Weights of a small mixture-of-experts language model, trained from scratch on English Wikipedia.
Size: width 160, vocabulary 4096.
Experts: 32 clamped SwiGLU neurons an expert, 8 picks a token, a softmax router, a shared expert of 64 neurons.
Training: a variant of Adam for the experts, 352M tokens, 5376 steps.
Below are experts of layer 10 (counted from 0) of a mixture-of-experts language model. Rows are named router (the router's row for the expert), gate (a neuron's input weights, with its number), up (a neuron's input weights, with its number) and show model dimensions 0-159. Each number is 128 + 32 x the weight over its row's rms, rounded and kept within 0 to 255. Numbers have three digits each.
After each expert's rows: a language model's description of what the expert responds to; "comes after" lists some tokens at least twice as common just before its tokens as in all text. This comes from a sample of Wikipedia text that the model never trained on. Tokens count by the router's weight.

# expert 33
router:067063140135132134142108132132142096149127156141129128153106108057157125107081103193198114148112130143142128132141177096126101171114123125099083119140134136191093180138101147125070133100184121170139109228128140107139101127080081148161107080114107204124164129099182121084103150094130163164157120114142093191099145140140156120068165110118133160110133125214123147189198092091107167092101136130172098143137172184117195105110147112113139162102160124124109153138120080101114157076136146
gate0:103106111102114152103155088102150102163146114105157087143235160144137158084168140130123176100155077065113117114080126171147111153131162162113105076173054123114159139082132147119123164141202187195100122145083143089152142174158165102153121151064111143160179159141103099166149189113105154160146135146133113116201136118084166113107106149187116162139120060087130126119128146068140087069095141155152113155126107136143107123077067093093161107144132111159163115162126126145158094099125129
up0:078134136160112143138135101143171154157171154135149084179168154085136123115190118109149171066105053150144091110069156133163111106153168102084162073160063117124147186077135140085102163129173151141081114179076125091159106173082134108153125094122147173149179159149115100128171140138088153176168147127159070158164165164136156072159131156159099135126075107136129116128114135102114080112118165191119119132101115176122090086081087116077151152141151121147141179157116141136116059071128150
What it handles: Table pipes starting rows, first cells like Invalid votes or Chart, and sentence-opening The, In, During, According.
comes after: " |\n", " in", " at", " of", "\n", "."

# expert 47
router:127076118110106156131154155148155081116084161115094090061113111135118124097103147134155113179181114155105140168123148136112165157169108121140143090162127128131153102080087179127081072129151099104105164165151171086142105096120067188153142161163131131098105173148156072126181143085163119126107098173106132139128066117175125118153155120074104055121146088099133112138105142067142170140094156171113112117117141168119113166142204149133156127136076149169103140163143200106053129104026134
gate0:083122071118128116153203110117144087140132106082156107163250085162116113108157075154102114173131092113115157122144100128098120087091098157204155067099104146143144144148077085153140119112113112097124148147154076127155190085128062094116142159135129162080161111101127122169121148102128117111141115093097201131099152105124120121124123140145147066141126091129138147147067081161167071077083113170156118121160161129159097088112114114093123104182126102155131058056100145119170107113121148
up0:095141081132138133153208158079134067101148136097177090148218091117124083121171100136163107154118080102099164128123183110104149112114117161154142068110095137149139151125079108138127131122148108076150169170151073164076170057153056109107124152129156123098148110085171130159137139113128086103152120084136177117134136091151113101113132151145152057140108107049208134109156089147128116067093140162132092086151160119166136132115147088128141112135143151144104066075137158083143095087104165
What it handles: Articles and determiners starting a noun phrase, especially the, a, an, his, its, this, after of, in, or periods.
comes after: " of", ".", " in", ",", " to", " with"

# expert 54
router:094109134132088092156046066110193132127071160165186166123109124140105160145131110128149123123162076111103112117140138146120118111146166130144150152082087140116130052128094065163114127070147084194125144164119109139144180145174198164139091148092095090156110151164125071102107077138125128167126169087158153109153157054106168100092089123161133144109146129163110096128100142112146093103072165131133089168153142112104094164105087105148144109145089140108099166144146188098174056135064154
gate0:157121160111121171126130098142144098084139132138098105133162159153169083147105080132075154145162085125063127104175127096040080154122138140109105136122171101193104185140118109128173153181098125134106129154097152082097144089134115118110110077116101159126111075037155119140111111110129159096210117208143053189122192151107146129150097125148162115166109168151161068067134090149081157131154119165166062123140106121134084125133116121122103093149122161112160111123163141094109132147100180
up0:167138169132128153117116114156114115102130136147102105111154173168164100102090113127139159149205098115074113151171121081033126127111118135117102098128125114180124114092097100166172116129120116143124144135136130148115134109149111156096105075090141152140108062094140111130087108125132128135168167225163075146092158133086139128156074147110142101152119182152165024035126085168085163127138153122125071123096083105161108158146133135139069128182100183110159136152149184092092104160125182
What it handles: Space tokens before years in dates, opening parentheses after names before birth dates, and bytes of Chinese, Thai or Greek script.
comes after: " |", ",", "|", " in", ":", "-"

# expert 27
router:083090149179104127133174135080084160150134183145139194127136114079102081087120138128120130161159093173123167055154165096128133081109076107084109162141164070167164144084126073151147110190181169121162115134148140083166123165112062163118117137088133092142133120112113138068116074124173167109118091140136168207113157145162162130125101121129113167071118156097144077096129059102108118086159084109112127135108138153187153135133163112060154163104103121088151158160110106117103123115183125
gate0:136131082116120136087139139141132063159155101104132130137142154118040111052141155084117130164136093164117168073118135169089117114212129147169130096085098072138167078101156125134148161159153137093127110147173137147132105203126139131098134111075066097084146096112104156113069062082074124176133134109104192126126144166146118151190157065130090124134183134100101066138115120175097109099152099114156103148084116151146105130188125119121143124185187065126157134120101094123120105100144134
up0:044183109114114134078219125152108124140112114139165135071168183097113123142190129109126116153112116126162189110132137144089171116186106129187084108140140108106076086094126077134112137136142092067097153132170073098122124109120127131170115133120124064141158156154103176091077079096117131108129164078112153164148146148117056120116151117139097144119151208123161073134170110123084101109177119121187052152136120092100176138112141124117111094161149062127127141160070131101155114122155159
What it handles: Reporting verbs and heading marks in career and film articles: received, produced, made, rated, released, plus ==, ===, table pipes.
comes after: " |\n", "\n", "\n\n", ".\n\n", ")", "-"

# expert 31
router:161100103121152144129112144085071113188130093169119139103175172120114112072136144114157116102191125141097147098119127122109155136219092076119130149143089124154101086173155123109064127149130131128172129166116174096173115104132042182133152137122162165061061105081126128155144098148160164156124141128126122136095167092177097121121174121143102117118166139068128147132163139063095158117068133118139149078079143132209170167139176143137136100204125118167140148127116129111061110152090081
gate0:121086136129133156112073136142151152137141078132174131170126167131140146125106135192131095131164155154161172116131132118086130119122126141093099124125191162186038127128156108148134128051166090159068134134147135131184120146112144110085165112115105176110138157125080083178096152124100123148155187098111083141144120166064149150148120138211168177161091165116160116134165128084149155180138116114081146109146121151084128096044103099163103142153182173170055123123135139119083055108138162
up0:118043117153115186103098178106121142160184086090132075171182116177171103140160177172148119135191162097139100123132101092176101115117077063098117147159131179187083087106144136104130140138138112137157068157155138114146099075146105177114141149135136155100138098107121111146142204179162128191108126140130141122092156163163084122156096140128149172173135189103171134120154136095165136187088105142166151079131086154148112164156156108132133160164154119101107178131106074162069109099132107
What it handles: Commas, and, that, which, with and pronouns like his linking clauses in biographical prose, such as announced that and Entertainment, which.
comes after: ",", ".", " that", "s", " where", "ing"